Experts of a small language model.
Size: 12 layers, width 192, vocabulary 16384, 60.7M parameters.
Experts: 80 experts in each of 12 layers, 96 SwiGLU neurons an expert, 4 picks a token, a softmax router.
Training: a variant of Adam for the experts, 802M tokens, 3355 steps.
Below are experts of layer 5 (counted from 0) of a mixture-of-experts language model. Rows are named router (the router's row for the expert), gate (a neuron's input weights, with its number), up (a neuron's input weights, with its number), down (a neuron's output weights, with its number) and show model dimensions 96-191. Each number is 128 + 24 x the weight over its row's rms, rounded and kept within 0 to 255. Numbers have three digits each.
After each expert's rows: a language model's description of what the expert responds to. This comes from a sample of Wikipedia text that the model never trained on.

# expert 22
router:150139163119144156149152074154133096108123133186075127128141109116110143125147142101090147140139077098174123115186117115117142116103150109109131153123137134123129110135081111133121083132107125099116143111090160180152094165111144083098175151102177125169143146113131144108144127088156168114
gate0:138122143149121129130084127138134126145122108155113152140103132146143130056162100129135128157131129140146082117095133165110133160112131102131127101110092116143101152158158105143118083173127142107117148124076160163127136138127116093116116197178149162142103159118158153126088130106128163158
up0:112071124182133164150137113123125118116143169160111099068144106146114150101098124093149153134123153166132115101143143148129108100140116154111154110148134179117126115076082141135126087105083136151124144125139131151130096114155115108177133139093188092072143137149103169143125155156147131146
down0:137123122096128146113162116088146137115098143132162129168177145127130117165137155082103103135150116130105096111103168119090120119078145142120124126089133140150124089080138134149142148167157117116119106127158105118119136168153120142098111144137122129149142182079168111061107134121125167122
gate1:153141168099117133082064141122150098113114133116110129117151147070147157109076140121084155144146123124114160143123112160164132142125145148119097161123101108106148157116114148114128090120124162147150100077089182142124126084126109144119152087170126096136151136132139124123129098139120111098
up1:103104095106188105156152098115159128155127138146149153096113119149105149132150128116135116107103111134140128124112148094143112139145135148114129167137145114127143150137154158092107178101152189132149151129083088156128098153126135119139117101075087147154134133097160127109130140151109121123
down1:154106143094140190115135120119148144153163148123144135121086133132064159115090200070111117143128120142144136141142136122095130121135093148116113091126091145142130152142127104103110121148130150124127132119114119138148171149113138136149148123122116119159102141109146123129130055098113142145
gate2:105146110104089132134135164133170142124146138135156130078173147135164159153124095119115150123137127154142163137121148148141141137128096138143135132095104124088164116111126103142098110140169123106118106137142138106116096124112125091098129101116147149171133113126115122095127117135149123109
up2:129143111170175143144153125138133138109058089145144119084110149151152135163127134120144135130133143182152095167122101127146153158153090135150138107118111114151141130150148102088157143143148134075131093141122143088121110123141120127117148100113134164155108164119125149109133164159146114125
down2:131140104122101088129166141119172150119135170114148125124098146132130126108110160100188154161083104108118135126124114146146144126145132106145104131130127078146163117135180151106123111133149119119094140133146125122103130113135107158149127144155103144103123106121146116157095116145071162117
Pieces of chemical identifiers, formulas, race-result rows and asteroid designations in semicolon or table lists, like InChI, CH, /s, TA.

# expert 46
router:153100133115156135116117118157216126093095164119153102136115114167129125135106103114123148117137159179131187117135149125130125079119131132124121103130109139130141147096148135133104135153110097148138139141119139088154113103138076089178119129140117126096120114170173121127148099150128163130
gate0:097132135171124153118107125151144113153116153137144146125134127157122131178103121114119130141115144120128127121118145165164142158141116097107127143135130166132126094098076144074096139075154112109123118104089116161107153126099158155060130138113087110116152123152106100124156173131162143142
up0:161123151111112138129113118162122133145098152130113152141180146114094136169121149154158151153165174117151177112091119194134148127088131085084147127130115154172159095130073131095089132140097119123139112138101126126141105108162135124110114119109111128147133117134136080110132157100186179145
down0:123117118125140072111149161109162100115107104113161123087112150122139135125121165122134152141119104178130087137115104099096135142132128110156125128152109175144115144148116146093131126118129157114111108146154138139104142157187130107101087076152093165143134121107113157122123136116130088119
gate1:118140083150129142145108140160113134093128137172126107093085091121170098148119089122095126136114139154128103094126142134103101112086102124115115092098159102133111143100109153150113125133127134095116112157140150182126096108139137127141167132090128118155146102146118123152103123152126106126
up1:135133147147136119117126146145167088135144147125086071109178116081165122143106138112151131111121137117161182124126106085154144167133112098122104122168133077131154141140142143116148130164181141154111129132129114091120166130164127117120096113135113147132163114164147131104163163120098138090
down1:190091115113115144127137117102133133142101112125125155113156132079066178116174127146148134137152089142137116142132088151135145084128139117106124139151113099128126149131105157112154129166157118142118131123148133100143145139099193154079160125124145142105121109137100117127119179162146095142
gate2:144182105121138122150135146147071083113200171119097139104166164118127145129167107129149088120131109108101116081130112139158132135124136137149135179159158128155104134117122141109092109123099128127159143153120118128131099143118096066144147091138156115137124130088153091134139132121118091130
up2:135144104116174148139129125122070163157109114097108178117101138142147154093137119133115127097150127127139148093135119077148092169112152112153160156146098130169124157135165105152146141123130134106164119120104081137090147134097103128187116135111163164093115137108131116142135119115131090118
down2:157094114088115135133156076161091163127138125162090168113113168097080121158137099153115159088140121112151110161121100146143061156123131129092177095150132177160156117147149098168144122148137139134103084099111120179122132117116079114138128160117100131124140117166133124105135125120110140128
Field names and media nouns in infobox and header lists before a colon, like Area served, Occupations, Theatrical release, video, Studio.

# expert 36
router:089125070154124131105150113163108134118118145139082129154159133106170116145175103150165135125161105117120120122092159144127129140090125119134132163141162138134161125142130097121131132116088096144181101112121151134122108130143087107119145126120114104112093082083140109129165120151142094150
gate0:142163141157121159117089120133116135146113151101099153130116112097115129118125166139120103170111141124144138102133144138178115099114124164137139129099111123158145132120142151091130149131080150123115122140141158096148155129152157127159150129118123149089125090130141138149156107136159143137
up0:175098102155147163129107124122126123144159123151136108078108151150178150137119112115134154101101132157117115088120127121117115131131163135160148173139137114127132113135123103126146137162118104146070138139138084143114173118116126134126084149144156133122077118127160148111141129115111111099
down0:123105139134126166103093128086137132139152131134136142132129121134104155118080113078119105149138125148114129166071144084106140138157119133134131113121141115148103104145145105116148116150086148098129120118118084105124108115118113167111120091099138169170141170150107161120092131092145146139
gate1:110132130160138113097102115115130114150157124076160119120129094174120117078150123130143143132175153136121089121140153169121164136111130139146150120139123153104109076147105153139107146159120155114132161198129138119144126146147139122087131181118144118067153110106142138147119114145152116140
up1:142151116162105072153172135132130086153194170121152129148168121160105128102132122128165134099144145144116119136107133136143140140156112129147130130112150109151164145137129085158081116118146144103136121145110161101091123153157122085105112137138107136109171096112090111149080090150138103160
down1:155126144136125134116119108168104105113127131131146150128146086133149097138123123133115129103094112144120076101115123123110169126147158170126123163144129168163128094136080166131144136101139138106118131124138097129143123132120139123073097127111156123103096152115133126137164127115087120132
gate2:104131122131145090147097140136129122099101096123129127121138114127151155130168139148110097142109137110131140107123134103134106111156132109149143134099136077155096109097126171116123110142115151135187123082114075133142107118136133101144109155103159146195110189116097090097159159112136115146
up2:159157120165143069163132162139165150141096110098085147081145152126150137109118128102159146171132114110142103129173153132118113123136104140150101141098129079145119173158123132144156112167092156115136129162066131154132131137099108133092111150132120156152119102093157177156137130125136119152
down2:152178136136111106159123117175111155132111151112088141083148100095126154141132114149130137117165130102138149157143132140117151139167115119124123159114125090132105127147161091108092114130133173131172127189120130160135115157158130133118108153108106127129137162106147109184143148126150121112
Capitalized first pieces of Arabic, Turkic, South Asian and Malay names, like Kh-azar, Ha-que, Sar-awak, Bh-, Abd-.

# expert 45
router:099124162102132131131069127111119112153102155122171161088172140150154127171103170178152133101115117129121151150154120127146136131160142132110141058131112112156160139125171103100115144138127100094125123122165116136079152111112151148141145128151114143108092111136124131150130141097121131097
gate0:075160122169169101119074134106104172124168126139095111121139170153121121143185148128103111127123115103090111099163149156139144108115080136109143166099132116158122135147134151099098122122174156098152133166106163108131117159101159162088100182115112152155143110104156135131130136104141128111
up0:181106114110160143142112108103121132137162175081109114116151123142094131140139129132108162105124136106111114073134165147141113107098143119097129128121128087159137128115144141163112154139146160116112147157106112093091116137126176144058140147142162164145069116145138166102099147108131103105
down0:103138134096144120124147121114102151136138161144147131192142082158101179152141133140108101155116139096148153130121120142114069120134116082108170143118154100108179140139194131135127126132150124107079092144156102139088116145126131122125111142139088162125122130128128129110128105153114103118
gate1:135113142118101161152136151103127115125132127105137117124147095143097137108120118085089124177115119107137154156090126120142157145107146129115130173138172134125131126119119170109125096133150098168152114085101139161115106085143161110139170094106087131133127150112114119142076120116099090152
up1:085093157130145126116145135111105103095091152113166128122155128103075108119108148135127128143134132144148141169105152183161145120137146134123131095142112090158136130110125151193105133140123110154153148147112147112150141178094109142143120135134142138124118093110157097119109145127088126151
down1:141095109127132120143163121133101132103112148187144126119066119111125135156185123128165139102147130105106145130160142099117109087102118139133124127140131113129119149148106117109104128085126188159147056146110128132133141111110150143145140152152144126093128125110129138161120128114120140132
gate2:148176131108107112156126141106175097131111129139091160103142122137156145141141124120110097143102091140137100079153125165076120145143151129132119093108091111117126129161101138103122132137152107117187122126113115137163126150137133179125131139109153116122126139121149099157145133108109126115
up2:135133096127107141117155098137102110161129141135113122127131091111119100080140154158123142126152119158148158156131117142139156194135122117104173087163118129138096124131144113096141133166115147147087159109118155173190142120084089110126141122113048148128135120129135130112135155134098105138
down2:145129144159121124134063137114099141133142109135121138146122135159126083140163130137079091138097164168169127113151134137142077140133118084148109179174175170166081142113154138092140139138151149145084129132151123160133129099122151126140157163126111121160134101114108134132146103130110099110
Words opening sentences or sections in film and album articles, such as Production, Review, See, Reception, Plot, Nominated.

# expert 32
router:139100156165134159128152144158146153146128137137141105133150072122147098133109081109128156125153094106192143133147140120141121123116119096126109134119113137131134093159144182125100126152102186082131085154117134080133077111118173161137116103133136109170142126075126137156114134125164145122
gate0:121147109111143144124143161097146132058177140148113113108144129108152204148162134109143131092106089129109118099130101096151148129156128097124113108111154115112109096122117153163146139131196117076133069143108125119126118107110104147125113100173155092119153092134096135115140170126156161089
up0:144113111117125101107093127104106115125171147173106165108147145151141150155121142113108146145137137135133169092155148102133130093121097070148121138186088123133108094159115108094106110132155146099160103089162075138130114112131125106121162116144146185137139143134068172127090144110170157117
down0:094154132143102129105123158137099121137103128142130153126138172143115114123157086089113093136095109121129092128133157099103074159131117092169131119134119111103131159118096118117114167117101152137120119101099152155149126079187168152156112179090118128148147107162160139125130111119113190187
gate1:094109137140116118106156123135148130117138115129141190127116130144080154064136136108137142096149129177151118094142115112144117118121091174166133132076117115134117126125196115139124166128127118156126157096086096134139107100171122134122102097135154151127123109125100127106151097125118100108
up1:154150105118148104138159137134165133158125112136133131159122092100172126163147111129113113175112162090141098122126096139149141178133095121136172136112155080144129111121091107128147145142211150140134181126096116127124102123111116122135157147121084129121144085111148139121115118143147157080
down1:165115088135085103149164085145117110105154124148116134177125107135147146126086157125156129092090166107151202131125163163115121113101114093115159144133109114132139164174140148160152182164118158131127161127139185146149115109167125099128146120125142122133122107127086154123164135130119136137
gate2:142088109105137155101148096125130134100151111169111083142101139141154108174149109142132134136147108119105131154104109098110185154097164137129149139064155088118131142067080127114141113113151123152127123104118121132142105136125121140127118103103095107168139131121122122088151096159124159122
up2:152122138100132148101138114130131133105096119087136113163168138118083137084117129142105091143177132122114145142112135143145162098165130091084127157128121168153125173123112099097116109167126139175169152130096107111122089112115117147156136114084098091158123171117133122065115081134098099086
down2:148141111127128125108134116121122120111120164143130149123153147148122150133119075111119129135144149122126185134173154120069126103128147141105122118143128199106116133155179117132119150102151142104118142113110134144083148136121153106151125171126120126112120090100112148085073085142144110125
Word pieces inside words, often right after a p, such as p-imp, p-in-pointed, spat-ial, plus score dashes and row breaks in tables.

# expert 28
router:150120150191128141159175158161125153145112113130126091122154115100142148119142119107138135109133120119141093135099149141112089153112182100180166151105112095099121103143134133122139106146074166119089151128098081120119089161143169105117130168134124123125107132098088145136116106105134124128
gate0:120151106172107107172170157111108126150121070192127124156079127077137123135114098124098137183166111095096143168137103148119138105115106148148167100090146077115118145090138128108131098149139104129103165158098135108156112159144156109135128147133146126114126124113089116149104145114105097113
up0:120143173125087121119094124136086128118119141088137146084155135169148084172084165147128152111131147119118119145123122090139142108094199123131102090123125124156114196126125119140105161132126096134167114181150120123144151086123118130143178119134141125119109124159135172145125179122121166126
down0:102128162144105177099151161178116122122137134126118127152127130104098136081144107099127164139178115101151111148098100108089137134126139115147134100157137116105124106133150180127143097159101086119097136146132126126079124089089096110132137114114145158131140114142080138134108121126136165147
gate1:136117118156151160149140120123123118171131102122113149099106109156121141113100125150110140120132131111153142164141090095136151139098136126137151156109153120114109122097108121128069120128135128094127151152093114162118126131077108122127162154113114195134157121114161136127132134129169151095
up1:127113166145129146140098110128138152123130139137130136178131153107117110115141179112144115168084146159139159129132110135108146146143133123143175115115139157128152130148059106128165067123179125145130124090129104148122124125137122096107165136132130154148106131117088136102111174125126129171
down1:120132111145140084123142085051106162123113152139133155156159099172184120121144101148120133130104128173129131140111180159141110108115152117135108101096162108170088110127117075165118123116101132142103128115133113108126135097140125140143139138099107175135174105112126102150164123136138120069
gate2:116098146155174121119112143136104171095106123096120157112110082133158120122140167112123079110116131108133145193149184143142143162119144172145123143128112136131116165154139138172151147121114134136139119133111133137136148154150096114137135114132132133132115144099102148156162097132099054121
up2:188106171143147124120112102130096118130149146134125115146098121140094176142123147132108168157133131156111151109154134116083149086170092113086172135114151153139174134110131083087130126107180120090150110086104115133127100130129097162134108115105110130123185111170178111112123144117149104082
down2:178087117133160132105123116080099134096159109127116148133124123137124195165110137113104153111073099152099120093122135149139108128159103121127122129138114103126154123129164104122155118102091122121116131162152130093148104151100097118112174132132118123154125118142133119113172095150126113143
Superscript and subscript markup, LaTeX pieces and IPA letters in math formulas and phoneme tables, like ^{, kx, langle, km^2.

# expert 19
router:118114123139141080136101141123121110127131151101162113090158158145121110143109151095082112113130178186110164121115135106140113108168085178109175100128123166129139125111096143125086147144126103161169144121117098124146155098153114165143100123158115149123120107123170133152119156131107127115
gate0:131145127110119073137114109204124114130101125119169110117150140132124128127123135157100081114114143112094116170115074140088135075069108120139090125144120120120105131144116132107175160158146120121104157124141150138143147160085155106120081146124149132140132120207151130112143131123129154118
up0:099121125144182120140092114060084122101131143115124154126145155150125145135153131158101160128192140148106149106112130072136128091114127131091103119137124140117122131144090121138122123151141132160140098137111152164136097166130129133143121140163113130147125149124137148101166128134113104119
down0:137141165181146122154120134120100124132135122117115156165162105149083102137122145108125170115127162126139072131114141119151138107145124154164131115113113161137122096098135119101121149160158105146126103122113143138115126134104134159126123143127075092142114167152108124158172143126146167118
gate1:177110119052119126106131137125155137116097129091138123114162166152113153132120127125128120090115130131130108142122145122141108103147157126152081123119087096135121154120102123149121134137090130090158133136092134143102134095112118123121131124147125145111161138091156157137145118155095114094
up1:154129135188110147146106123190109161135162149158145107164128078092163124132130151116173103142108144103128110081125137143131131160142161141104144155103127130178129101123118121118136097077148118123132154140153168134134131118084130097146142125103127130146092095128140124108126151121113101126
down1:103122148170091155162133105168118128114157117132131124151174151103170134140075106111113144146128118123123133082154158153139155121118134101151126129123128151126104144132161126148121125106122135173101124116170130174116112091088141123166127130087122117137129125128142106128170161122103142119
gate2:119109168138166105093175127086124093156112141135174154117080107116140113122170100112111132149151092128169129111170143170187148148119144144138137131118145142153124142142165122088106119183105111123136161129100163138189105127125153119121127109164137079131138125126097104156121105140167156108
up2:119159131088135124143146143165129116161140134121152142141164102132186105137122120096120104139114113120125128146140099157108141149128128142133157099085120139096156159128122095169148156147171143136129138138126127159090106116150166109123126126088146133134117112147153106114110126126069162116
down2:125125114108155117121169110105136108125116141135127160118152181110165068129148140143117056119138120169160140085112159135168118129138154115095138112175104153124145122090168131095119174127161108138090116108126139126122119110168148112143132118123141123153130122129104123118134121162137090151
Verb endings and past-tense verbs in biographies after he/was, such as appointed, signed, studied, clerk-ed, emb-arked, repr-ising.

# expert 30
router:134147107159111143109117123157110131113114106144094109124143124105151158138176122145125128155117100120129125119129153149118118145101168152162136179158134148142130146144107137119146165082081136126143136108094163121123103115137106125084147144127121138106077095122145108117172138119130113136
gate0:152120188165074098179111107097141163111148151095147097163100171111179142123130146150087131139173116155107150177138132134097151113142162122131130104065141119120124139100096122120146083145135093130121127120133112108116164116127123145107155143113090116135115131138132113127147113076088102125
up0:150110101127126138120118157124093130161142079123124146169105143166105119111121160075159152145112155105146151142132183114100117113147137129122155149145118098137134121113146132118074106113121138114104129119133126126133140099140170092114171118119129119135143114130131126115146088126131109161
down0:121183090082147130136098159099104093158127148125131114110147098153070132129107111108075105147132115175107155148161167121113098142162118145139159155126135102163120132118162173100144096080117133137110147144137137111108127110107124096143158072135143123134167121117148135125135116130116167094
gate1:121140117095142119125101099111123119142122096100122107099153086131131111136135175175164096141118129099155149177141181128142126071119130160155094117140126158146127142136150145147189135144129145105145098107117122130164100108140150086127148142106124118112113169090124130117115137122164195159
up1:171083093122138121150136134126120134125120116131120137163119141103105108130116117141081104127088143129102143088140134124154122142146117094153151110129107127132159134107119134146146114133107140103126116120142122149165144160115155132106057133107106176131131105077115132091118147118127126120
down1:197097121121155154104166158169097134141160118144103122154060117138151098089145154148097128137110107134101133165169080122096160111121132137131128136106094099099087147152142149122131103120158169148118139146142147145102124101125096086171123131128148116117103093093156105101130146120080111117
gate2:130125110134135125114107137142121120127110158123165134171150113153131103143088113115135140163147163135139112112125092180112148102157164151106150141132123084182147098128123090153124135101099115116141150108126110113158126116148105147146113126120109078086110105100107101126133087152084149138
up2:140122136172145144145120112124134163105167132118105062158120125138095144150131146121146139094097144142118133102138120109149141144144150111162172131170122101148158091134115180101134105125107149123055130152123098116108087082130127174187157100130141117102148121151109152143141124073130120150
down2:115173104130116129083105097133143137108129105145158116147181120109108180065110122102142137155108127161156135102103134170156161135158114105140126147160141124125147129089168153133141091139099154133110116104137165130094133138153130162159104084139116124142119155065150147172120114118134122121
Capitalized first pieces of Nordic, Finnish, German or Slavic names and places, like Tu-usula, Ti-ihonen, Hels-, Mold-.

# expert 44
router:156107183103168112127132134143144157185123166123156159109122112153149091117100126139152140137110111133167096107150125102143111119110149165129143087115140169133150107123133125157112135126133154121144133173155105150126147161122160133172158129117137121096080157115183133128124105138128151097
gate0:148062133124119176142101144110121157130141140128110136125093110141149132103123115113116164111127115140131131136119130124108161134124094132096098108127125096135109091094095154144150129135092170140120126145161128124174138177119116144154138097119118171092119133109064174145129142143125129114
up0:096140143138115149137151134142161113098093096083100129104125136131108147132158118114156131095150134134106122135112135173126124152174142125111175158132117130102131104082135141114103183151182113136149148121075113134161068152103137111087152114136134108169118112117103130130133094180124158111
down0:118137146152087145147165119139112124154142140121097119159137131149100121134107118127163142163099120105148106103146136142094088140129168129153127116111113109098119144093104122123164120135157105074159151151060102107157135154084132144129136155166081134106099131167121119117101108121137110097
gate1:105120105153106147113183149122198076101108134154146113118111120112130136130136146095119112123159111161153114119132083136125130135146147144127121139124123135114071154113126125174112132151138098147144135117082166153129101133097116124101123124161131103148166143147146095144100176117082130129
up1:092118091153090128115144136151124128108086139124108124106094101118134124148133133155149158107161082149142110123148145109148066148179150128137132134119117137114105160125115094150102111101146083133150169127121161189119146079125131142116125119184117119129119113163138098138110156137114147097
down1:128178197153089124132089145102122151093108128100110145142142150148147119122139156074112118160133167149109113152157142133098079131123141155109109101138117128173114115123142125191067153153123124156140128159114126102118075099122137129169116099119122110118170128081150098138118134148107109163
gate2:149097147120109143138087155133115126109169121103100142122138145130125116172132129112102107119133182091107194091129145140114164175122118131128174142164099138116105121133167150124149080152150128111100132105073118140167110150107160074138121137097123126118112111145128130095169119089146156160
up2:152125098120116135101160168155142153126134137143111135143132110116103116132104136077133090090109143133135116151108108160131151136111099115125123117142153108169097101101131120140130157195107152135109113150118116105161119150127101130102130112118125132126142144094131198120183182171200129146
down2:198167099138160137162135141153139143149140136144115155143078139113150139111116128122139137137157106152121114119113124145115149132149084116070133108134113125134156131107140139178121120122135112132130148160099135110112171129150155097098079105101153155131095160134053125132147127125144153146
Field labels and nouns in film, album, book and TV infoboxes and track listings, such as Original release, Publisher, Produced by, Studios.

# expert 0
router:148112152112148093154127122147137144182116151134172121119152151127118105127091137123113120109118160145138128118102125089140111092124095154129137135144139188104156087117113138125100160113130124141163142160119103121114160110148131168156146124150123139095092116127183128119113180123157111087
gate0:126140143085131141142141114092112163133102157118165153174139161138112183127154126132135082189130132159116085144098147083129113141130155095131091128107134131112159130120127088123155169158111089132150117140131108119118152153162129130136105137094138156102163110132118129157136149125151145113
up0:121136133154083061146126142123133160086132135138103159110083117120116116100150126113138080198145139181125104132153145089096126135150117137137093142127102137155169174100118195094168159141117095129133144148151094127177121122137121155143094097111110173133144083121103138120132168141104110133
down0:160124137122137146159171120131103147112136115102116173121145172093187152149133106131097081122119125102131147103144166116148154109132108103135123107081139126107114101132135114138147106116123122100103113118139119091135107099110131148129177134152131145103099135130102123098137153139124106132
gate1:101150106172091123135195134079110067131107128138138126123107136090158158115110140134148120140143121144117133123173081134162146142116118160167158139135155068107129142111122143129141083119106175096104113118137119116122111149111136099122094137112124145135169153107077104169116116154150127145
up1:119102166131153165110128155098150063130118126128116132121166161099153116180149149081124124140146128148152109127124116128135149158133129111118138146082168114071109111088080111094122128099114115159153110146132108172106173120139153132096143164110160131123103120129156130137110119093138142142
down1:138100138089147172131103135071125088164100129160127138120169152122135104158146132088137111131109140125141152133098141102182128130143123120153149171108191130109077096104071146105123111114115112138157140109144073143145158131124136122064137180109116094115104141114125142154120126129153117111
gate2:124111105121119133141150157064166136148141111111156167091118113139163143147098144081104133107134119161130142092151116142140121078116129135098124140106095120051140103193098106136152134135166133140155143156107124141088133158150111157134126111133171111111111117133093131123122132128212145138
up2:151147186139108119100123089087172067116190105111133125131097147104101113138132125134139173130161143147148066129131121117146098142171120097142085148195112128125122079147084141165105133121129138147125131164095134121140134139095141121103136111132197115149121152091115119120143140074120125173
down2:156122117114163132152096107135111142146157154103120131182137122091107155113126136135115139119106132077111135171154136155133135167112124134078141096107111111162160152106157111128156133114113129078113155092160110128134169077132142108162120146103096161121122101136133096151140063156096158093
Past-tense verbs and participles about people's careers and works, often after was or he, like directed, wrote, labelled, voiced.

# expert 31
router:146137157116121160129160108126162103121111144122105123100100098165106125134121116171145107146129102074188131143153087097127093130097149105122117106127103148121136126174114135129106126090130144117109144123129100166105087162117137117113153103165146100161136117126044149114113122093128136114
gate0:123133134132153150132131140139125140110144117167136115173099122124139127136140161109126090108148113166139130125055114124129123082104124123115172141119120099136117093135153173102101162129126158155136092136102093159139127110125132115122097115167077097130119140166122125133120115133131133076
up0:088118120181148111096078127147147129119115075143114133131149128128109143101132128137126079098161137127123137151111147095140112128109149124107158112095137104097144136115150201137101103138127159096077150142104132145158107190149123123144154165118116128171110105111128111130099064089139148123
down0:103149126113097177116112113141088113079102141132125123153148096085123153137133114175126076156167150163120114102085105129132139153105130135133142116126163134172149084155146131137123166142127124098153099157129135106107173111119120100194127123168145132113129125126125159120119106137100105103
gate1:161122142120085145129138142118104135115164084086154119123120124138151120118077077140136097108140161123150093144130151125168072154128129155128137134118098140147112143129177174112154087113135119136120123147126124140099133112153129162131137140136109096190110103141114108125130138119122146105
up1:163186152136098119131132141131133114163151090110111116098133177099121156126157102162095119090143174117163159130141112170137138134102104089128124099138108149121105107136156165162090103132096135135132094139139125111099160104100146135119086184137093127155111108121106121114132130122115118140
down1:114178104163184127151104143123131138117119155167115137107121114090142147134120130121131128122136111175103124108143119101118142053137104136121116163125130120152136126068155118139185137144134115168120085145111130132170121097159080120096097088133138154118153117121126143164096146109102153140
gate2:170142113173073116103098119125130124104159141108124167132144157089117150115091175093117126122105136102159121128152106117118136123127135175143115124130178139101123105163165106093101095175133120144127118128100143116141131133090110126120151110116050148158099137138145137069147163120131100120
up2:159106118160092082142140102170071105122126141121128152172119133113118111140077105142160141111098102103112130145164126111170132142118089081107145097152130135148129097097155140164161149143137106158139127114109121131106127106101121157144111104123099150137094115111150120121192139131093123126
down2:110075131148157093133125119152088158147151086115173088154125143152143103148128133101100123111171144152117117126130090182094151120125123164115119126166143158115134149141126124129152132106099155154119114107077134120108129152117134102139135096103130125157173139103104111154146113101094093117
Table separator rows, pipes and column headings in sports and election tables, such as Partner, Pld, GF, and "(key)" lines.

# expert 9
router:136152162087152138111137122129120150159145149137131124144084124154153117109138130116098134113095113140139109101149120132131173124088145127147176181111158146141078151100119122114142150154173111148156114168163158126161139159143154114134130091144104089088132141126142108114129102153151130137
gate0:093124142149128154097124071097146115148120150135141136163120123115138087123123175103157127114107203097198162120140117122134124147123164164131136166128075138120111139126147095158165127115111110135135119060130178145170114137131143165117130105125120121121085169158090144076118171133107122156
up0:133083127102131159100104147123112121150147082127111100118128146112126108133089128128138126128138134073124151163136150122140142100130138098111087127127139167096117080117122131115142142088137136084161147124152092116086125152111162124097144147074118151127144139120142131082145134123127129118
down0:129103138148116146136128097117131142147064129166073111075128115157093110125191091131171118101143109165141176127073123102130145150148143143126154166130122104107111107093145125090163117126144109166089142126104167147125134108155124137120110154131153161173119150124133094123154137144131138150
gate1:162121121077122133119109142100101120160094107119113109045159189125091136141150137126123146178076148138083122140087138121118096158147159095133106149129128136123159145118142155127152143116110144147130129129102119129125150140134140136115126124160118131110139076152169159135164122145110123111
up1:127148128111100115136146149122129107088158098151162102161147124149169145183083141136135103103136164135160108164113083139128129104116179134116137201135113134107138132144119134161134096142147156106108126128168121114117141171142133101083090137116136113090092125070087127138116142134099124118
down1:149117127077157080167135128154089175151155132116103111085116140131120136130079124163158141128122143144144099126127121134129089136142144142123136131120125143109115108116102072174122159121138141142154107114170115096150117165112098128096134169131157092140140126143145089120175107111102070132
gate2:160169071137131119098155062089136175140176146143116156120131073105157116098124109125125124160123120134104142106123144141147116140159108118079132176139136127116169117067127139138101091151123140113138108153128176135119096110128163167114131136129129134100126108154132126131125139108143170168
up2:088155206144106118175110150129165124151117133144111121087113096169120067110131115128082159107160117176110120113140116160155186135108102120146094156101108104145084116157183146111156144106127110169132108133095112154151125131142126087161120132095151146167129147110100118123116148145146144155
down2:116122125069097130138148160107149149105167161126184112138175135125125105122099105121129133180137102078158132117140136134124111180121118142090096155151126164168107145169143086135125133119150126066103124105172165156145132142124152115141110156128136084146104131111107090121105113126111131137
Word pieces inside proper names and titles in music, film and TV lists, such as Hy-ena, Ple-ase, Telenovela.

# expert 40
router:146116143150099118104145134138150146106142142116124162135125119151108127085100094090125155156151140142168136120109111152113150141111066145113077107089077161133167112132137150140151146154152126147152137092126103059113158144136113129129090106169129137106099130152104127154146104130112145136
gate0:152116129096159100092077110139160144116125082141158104155139156134119162100081126116104131117102118150097150100147134153119127121147093126130137116073105079158126142102093158155130109149096113111191138166131103121157072126095154162128172146124142122161152168123115158114126105136136094101
up0:111123143109161098064115110125146123142133120108162188179101120109146104114133112130143128080137117110120124121084108159158143170132162097119165176115076102164079133099101145134154150129124139144138125177131119138116127146175108126103109090118103145105121072114133122097171144132131137141
down0:134106157129131138120096096104133108097120143101114122121135144158167120102140155107129146133137132152097103141141115159165170111163163126148113112162151096088132135133130142117114107136156146093132140135119148147099149130137148097195091074091127149135116123118103167158155174119152125108
gate1:131138107154133117139140184114167129098135137164114131120132122120126133122147139136140113131149095128135084128142114143114161143157129153173130105161115133104098134102118108158164084130106099096145118188124103108165112101153142113113157124083120121136116091126134138163100106159107103142
up1:134165131072138111112077127134109142158123156115119133161099110170150135128113150131149118144088138127065138124125144111133163136123101115079107132088165141125143117126142149069174110146156130135110107118149181130165119123121130133161138104161128156121106100118112119064094137122162131114
down1:145145143119117114133127097128145121147101125124143140195100153123137148097095159138100164153158117126174108129172139122096103118149115170119149131091180117093124091144118110132123104115125102135183133134137107120143156084084124171133180143173115135107121119118125160120110140080142149152
gate2:123125144140119103129140122123104092134126142151114127166107106136135160111090122131166122093104101127130153140169127144086118161073125164151157118118101171141141104063140122096095140121154144155147080116130115154178111175116150132145098142154161113153133129115091123088117124149158109136
up2:128128103113162105123145147137116129128118101142151115140136100112096129104156109117149074122138114127147117097096126146143115109149117102077150176139145133145109147057137126110130121126166071161135107071102089156142115121164132096135127170129124149104111173106169074146126121122130132191
down2:158128145133164101144134113104110105143112127121117097125112146165125181102081137151120118148141136165136129170090141121113090131104156103127136111107121153144164173111131180124107132075125081117133129107096110145115080159102116137123151161116099099128157123173109110119105167146115130119
Final pieces or whole names of countries, regions and historical states before a comma or and, like Spole-to, Patriarch-ate, America, Iraq.